config.toml
num_hidden_layers = 10
hidden_size = 192
n_experts = 40
experts_per_token = 4
d_expert = 96
d_shared_expert = 128
hidden_act = "swiglu"
moe_layers = [1, 2, 3, 4, 5, 6, 7, 8, 9]
router_score = "softmax"
normalize_top_k = false
routed_scale = 3.83
balance_loss = 0.00271
balance_bias = false
shared_expert_gate = true
init_std_router = 0.0148
lr_router = 0.00116
num_attention_heads = 6
num_key_value_heads = 6
head_dim = 32
vocab_size = 32768
norm = "rmsnorm"
norm_place = "pre"
norm_eps = 1e-05
positions = "learned+rope"
rope_theta = 10000.0
rope_fraction = 1.0
qk_norm = false
attn_scale = 0.177
tie_word_embeddings = false
parallel_block = false
init = "normal"
init_std_qkv = 0.0318
init_std_o = 0.0
init_std_up = 0.0318
init_std_down = 0.0
optimizer = "muon_variant"
learning_rate = 0.00983
lr_mult_o = 3.0
lr_mult_down = 1.5
beta1 = 0.93
lr_head = 0.0107
max_grad_norm = 1.0
warmup_steps = 200
schedule = "wsd"
decay_fraction = 0.695
decay_shape = "exp"
final_lr_fraction = 0.05
batch_tokens = 131072
max_seq_len = 512
doc_mask = true
z_loss = 1e-05
train_tokens = 468800000
max_steps = 3577
dataset = "wikipedia_en"
Below are experts of layer 5 (counted from 0) of a mixture-of-experts language model. Rows are named router (the router's row for the expert), down (a neuron's output weights, with its number) and show model dimensions 0-191. Each number is 50 + 10 x the weight over its row's rms, rounded and kept within 0 to 99.
Before each expert's rows: "comes before" lists some tokens at least twice as common just after its tokens as in all text. This comes from a sample of Wikipedia text that the model never trained on. Tokens count by the router's weight.

# expert 14
comes before: "|", "-", "==", "===", "The", "In"
router:58 51 37 58 40 57 45 59 32 64 44 62 63 56 50 49 52 29 66 52 43 49 70 46 61 62 60 41 51 45 45 69 55 42 61 49 49 55 31 50 42 57 45 35 44 58 36 49 39 51 55 35 55 37 48 44 49 49 58 62 50 56 43 52 71 48 47 43 59 55 63 48 55 37 28 54 48 58 65 55 64 40 43 66 61 49 68 49 44 35 50 45 59 60 59 43 61 39 72 52 51 45 53 52 58 50 60 51 51 48 49 53 57 58 61 48 49 53 63 54 52 76 36 49 63 63 56 54 67 55 51 33 63 58 47 75 60 60 42 63 29 49 44 62 43 74 56 54 47 62 54 52 38 60 50 51 67 37 41 37 55 43 41 46 46 60 56 40 56 67 47 45 73 39 61 49 40 48 67 53 46 49 53 52 38 38 68 37 54 40 38 57
down3:53 38 42 54 52 74 41 48 62 61 63 46 36 38 56 34 54 56 62 51 53 51 60 69 58 38 32 45 31 54 49 35 43 50 49 56 67 61 42 41 35 45 44 57 38 55 58 45 56 68 75 41 36 64 47 41 45 56 60 49 59 53 46 34 49 36 62 52 33 53 50 59 41 38 51 66 70 41 46 29 41 46 51 44 56 47 55 60 61 56 56 43 56 63 54 45 56 50 56 51 38 37 51 36 35 50 61 58 32 60 41 70 59 47 61 40 70 43 49 43 43 37 40 50 49 46 42 40 61 50 77 51 46 37 50 36 44 52 49 62 43 54 60 50 66 52 55 32 44 30 53 48 43 59 32 50 59 47 41 26 41 46 69 51 51 42 43 45 46 42 65 55 45 49 61 60 31 50 49 54 58 42 56 48 52 49 39 52 43 45 52 62
down4:47 43 56 71 46 52 49 70 54 38 57 54 58 32 60 64 48 59 46 34 59 44 52 50 48 49 46 62 59 42 59 52 50 44 40 34 35 43 56 49 33 66 45 77 53 44 34 61 31 48 54 48 47 50 39 63 56 39 59 52 44 54 41 29 48 44 36 56 74 62 56 55 52 65 48 40 51 54 63 60 54 54 46 45 52 47 40 57 61 53 26 46 47 49 40 40 47 59 59 43 64 63 60 49 52 54 51 49 48 52 55 63 50 62 60 41 43 44 47 56 60 39 45 61 63 33 35 47 55 52 31 54 47 52 47 51 63 40 56 48 52 54 48 43 41 37 52 49 52 66 49 52 55 42 55 57 47 48 53 45 51 68 69 71 45 64 35 77 52 44 59 41 49 42 20 36 50 29 46 71 67 47 37 42 56 50 36 50 55 55 46 66
down5:45 35 51 45 39 57 57 62 61 43 47 56 52 52 46 36 55 63 45 23 70 35 51 48 51 49 66 49 51 59 42 62 64 56 68 58 45 49 61 41 56 48 43 56 59 65 47 44 56 52 27 64 56 48 62 70 48 53 46 47 50 34 52 53 56 52 52 32 65 56 44 53 53 61 42 42 49 50 63 48 28 48 64 50 48 47 24 25 59 36 42 64 42 55 52 29 51 56 54 34 35 49 44 51 49 57 59 46 38 45 46 52 50 61 32 53 60 51 63 48 53 54 39 58 36 52 44 49 53 72 58 48 29 64 50 38 42 57 76 37 54 49 41 47 46 54 46 56 47 47 61 47 43 48 49 42 32 60 20 60 53 48 52 49 39 40 56 63 48 64 45 52 52 49 47 59 47 31 60 57 41 56 43 59 47 58 40 42 25 54 54 38
down6:49 55 59 43 46 47 47 53 47 46 62 39 47 60 53 58 63 39 44 58 57 43 51 66 52 34 64 54 42 38 40 41 37 52 36 46 44 57 49 49 38 77 61 44 41 57 60 48 60 54 52 69 72 74 56 63 36 56 64 58 51 43 55 66 24 45 47 30 47 55 51 52 43 79 48 51 50 63 38 49 46 67 57 53 41 43 53 52 58 46 43 49 58 46 32 56 50 45 52 67 43 45 49 57 65 39 52 61 51 58 70 56 51 46 66 49 59 69 48 34 62 44 57 54 50 42 55 28 37 46 45 46 58 48 48 65 38 37 61 67 45 49 68 53 58 49 42 53 48 60 42 51 38 61 74 43 51 63 48 48 54 40 42 56 52 36 51 52 57 56 67 75 60 55 47 41 40 41 52 44 49 52 56 47 67 44 43 55 57 28 66 44

# expert 15
comes before: ",", " (", "\n", " in", ".\n\n", " School"
router:24 52 41 53 47 61 55 46 63 67 68 61 71 51 55 54 39 56 63 53 58 56 30 69 50 60 37 56 59 61 58 50 51 48 59 26 55 64 44 44 28 44 47 48 40 33 52 50 55 40 51 54 52 45 49 39 58 51 48 54 41 55 34 56 31 60 55 59 50 62 60 47 63 36 44 51 77 47 58 67 48 47 50 72 35 51 57 53 50 58 54 51 43 55 34 58 35 41 63 54 35 57 46 40 44 72 63 34 46 58 44 54 43 55 55 39 69 52 44 49 61 34 53 51 57 65 42 45 48 45 34 56 55 52 51 46 53 61 65 67 49 69 60 56 53 37 54 53 60 53 60 55 31 50 54 58 39 38 62 62 59 58 45 48 46 45 63 47 63 47 70 57 51 53 52 60 61 63 65 42 46 55 48 44 58 69 37 46 58 58 50 57
down2:56 44 47 37 42 48 48 70 59 64 53 47 57 68 50 56 42 36 50 55 55 56 31 62 61 63 44 43 47 42 40 52 42 46 44 47 66 48 53 50 47 29 56 57 51 43 38 65 51 54 51 71 60 61 47 51 37 51 41 39 63 55 38 44 66 53 40 51 54 54 47 61 62 47 32 47 53 53 36 49 57 50 61 50 54 55 73 44 39 44 57 36 47 72 46 60 59 43 60 53 68 39 33 44 25 32 45 53 64 52 73 51 59 62 60 47 55 49 44 48 59 46 48 44 36 45 42 42 54 48 46 49 37 41 52 55 54 66 50 53 47 48 50 55 24 54 50 51 54 55 35 65 38 69 51 37 42 58 32 31 40 55 66 55 51 49 45 44 59 38 60 62 35 33 57 36 43 31 39 77 50 38 46 56 63 59 58 61 47 51 40 50
down3:51 57 55 36 48 67 56 50 47 49 44 77 51 64 48 44 39 52 36 44 52 69 56 46 46 44 38 50 55 42 57 59 39 45 62 53 41 43 30 50 68 47 37 52 40 56 61 30 44 65 54 36 45 56 56 47 31 54 43 50 46 72 46 64 54 34 61 33 37 46 57 32 50 66 46 25 30 46 31 43 54 47 39 36 54 44 42 52 51 51 39 42 53 51 43 38 55 51 62 48 47 53 60 55 67 54 65 50 65 35 41 47 48 40 45 46 37 38 57 37 66 53 58 45 61 61 35 35 46 52 40 43 44 47 59 42 41 37 33 47 51 62 49 34 45 43 35 53 65 55 59 56 48 59 57 60 55 56 59 52 57 63 62 49 53 62 47 51 46 33 30 54 49 43 60 50 65 61 20 52 49 51 38 46 50 30 47 47 54 37 50 48
down4:45 68 32 62 52 38 52 56 39 55 45 50 45 75 29 46 40 43 64 45 38 42 68 62 54 49 38 47 35 61 51 48 55 64 52 49 65 50 65 48 47 38 47 58 58 38 42 54 35 61 63 41 58 49 32 47 41 48 52 48 55 39 33 57 60 46 66 42 45 39 38 70 59 46 40 47 56 64 43 46 43 54 40 61 29 52 48 53 46 32 39 58 36 47 56 59 66 27 54 52 42 36 63 46 54 56 51 51 44 47 59 48 42 51 30 51 53 59 48 53 39 41 50 64 54 44 60 60 45 50 64 46 59 32 36 35 40 47 62 51 45 43 54 57 55 37 48 60 50 36 56 55 38 61 48 61 62 48 50 29 31 45 55 51 57 58 47 39 41 52 30 58 56 61 61 50 41 60 50 55 70 38 51 48 40 40 24 44 62 60 45 70
down5:63 52 36 35 50 48 62 61 46 52 62 53 50 63 56 58 44 63 39 67 53 60 50 54 47 48 40 53 45 46 47 60 42 42 50 54 51 36 28 37 58 62 63 36 45 38 54 61 56 42 39 47 35 54 54 26 48 46 59 48 41 38 18 54 42 48 38 49 62 37 49 48 37 42 54 56 43 51 41 41 48 45 56 56 61 62 43 66 48 57 49 54 65 55 42 35 48 38 32 52 62 53 61 46 53 71 60 28 50 62 43 61 29 59 50 57 52 54 62 58 50 46 36 40 48 53 36 44 52 56 57 57 68 61 44 43 55 62 50 56 38 59 49 66 44 61 47 25 58 58 45 58 47 29 55 40 53 54 58 50 49 49 37 53 48 56 48 55 43 61 58 54 67 63 46 53 36 43 37 77 59 53 60 67 42 46 52 64 53 44 35 25

# expert 31
comes before: ":", "-", "\n", "=", "\n\n", " by"
router:49 58 49 42 55 50 63 55 39 62 54 59 62 58 41 52 67 44 47 58 62 63 46 50 37 51 60 44 70 54 48 41 41 60 42 53 64 41 51 69 39 65 37 54 66 39 41 49 37 57 51 58 38 50 59 42 55 43 53 48 69 59 65 57 54 55 50 49 39 41 33 47 27 44 39 46 43 33 48 51 62 46 70 58 51 51 42 67 56 54 49 25 52 42 47 61 39 53 53 46 39 47 44 54 38 54 52 52 60 46 46 47 56 57 45 37 45 59 64 68 56 47 46 54 50 62 61 22 62 57 36 27 46 56 41 49 52 66 65 44 50 41 67 62 50 59 63 59 47 43 46 67 37 45 49 47 54 54 44 42 48 70 16 44 46 48 62 39 27 52 35 53 55 52 58 62 51 42 60 37 38 43 42 41 52 62 43 43 41 51 52 66
down2:55 49 40 42 49 55 31 51 53 45 62 59 46 48 48 50 52 45 58 47 32 63 32 59 55 45 38 49 60 47 44 66 57 39 55 61 38 55 53 41 45 36 58 45 53 64 57 57 43 59 55 56 57 45 72 54 45 54 54 62 51 24 48 41 41 62 34 53 54 43 54 46 53 53 48 50 64 56 46 54 59 76 45 21 49 63 54 50 49 47 63 21 61 80 71 43 55 34 63 60 59 51 56 60 59 55 48 45 40 47 56 53 56 55 65 41 59 58 49 72 44 46 45 31 20 55 72 42 48 57 55 45 47 51 61 59 37 36 36 37 47 52 52 47 54 52 47 48 45 42 51 70 46 56 51 59 45 55 37 43 52 38 42 47 49 45 49 51 51 64 70 46 48 35 62 56 47 48 34 58 62 56 51 52 54 50 44 48 26 51 38 44
down3:46 67 65 56 48 43 67 44 58 48 50 46 50 56 33 49 39 51 40 46 69 60 53 52 61 49 46 48 54 30 55 33 56 60 45 55 68 42 50 40 63 53 35 54 58 48 61 45 61 39 47 65 45 59 53 59 50 47 58 47 20 64 52 49 58 50 50 42 43 52 52 53 68 39 48 34 54 55 63 44 41 55 39 65 34 40 36 40 48 42 78 45 57 47 42 45 55 56 60 60 62 40 33 51 47 38 42 63 38 45 40 50 45 53 36 67 56 59 44 56 40 63 64 50 44 46 49 65 27 63 58 57 61 62 30 47 50 56 40 58 49 48 29 44 48 60 56 44 73 48 65 40 49 33 44 61 46 68 48 48 57 45 55 43 52 46 59 43 53 61 47 53 50 51 40 33 53 64 58 41 55 43 71 61 46 73 58 39 45 70 53 43
down4:35 53 45 69 43 54 43 55 38 42 49 81 31 48 54 49 23 46 61 40 38 57 45 67 60 48 39 65 43 52 56 60 60 58 49 39 39 56 59 65 49 65 56 63 41 49 51 49 63 37 56 36 55 44 38 65 34 53 53 35 60 59 45 54 24 56 45 54 52 42 49 48 41 45 51 58 69 58 43 20 44 38 64 34 47 50 46 54 55 66 53 64 47 55 43 66 51 62 49 48 47 42 72 34 52 49 52 70 47 48 58 59 50 59 55 68 51 36 35 42 49 56 45 41 28 45 46 70 43 54 63 43 54 41 44 36 52 49 56 55 42 37 62 47 57 55 58 54 53 41 38 44 58 53 46 41 66 39 43 41 44 66 58 40 51 53 62 47 35 41 46 33 45 42 43 53 65 58 52 61 51 58 44 40 50 40 47 58 50 45 50 46
down5:58 58 43 30 42 48 63 54 39 51 53 38 46 83 32 39 44 66 51 46 31 45 35 50 35 51 57 51 58 62 53 49 57 50 40 59 54 44 66 40 43 66 51 56 50 59 49 45 57 53 66 48 50 65 57 38 46 44 55 40 51 63 33 37 69 39 79 32 50 54 45 67 43 46 47 59 52 43 65 37 58 61 47 63 41 51 40 49 42 49 50 63 52 49 38 47 32 44 47 52 35 37 52 50 42 34 68 38 59 28 61 36 57 54 47 48 61 27 59 46 41 48 50 63 61 51 69 36 63 45 42 38 50 55 47 43 49 44 24 55 54 48 57 38 65 51 42 56 46 53 32 56 45 47 41 46 42 44 66 36 53 52 50 50 43 37 64 46 46 49 59 64 55 53 75 60 55 41 49 45 51 50 58 56 46 51 54 50 44 43 47 41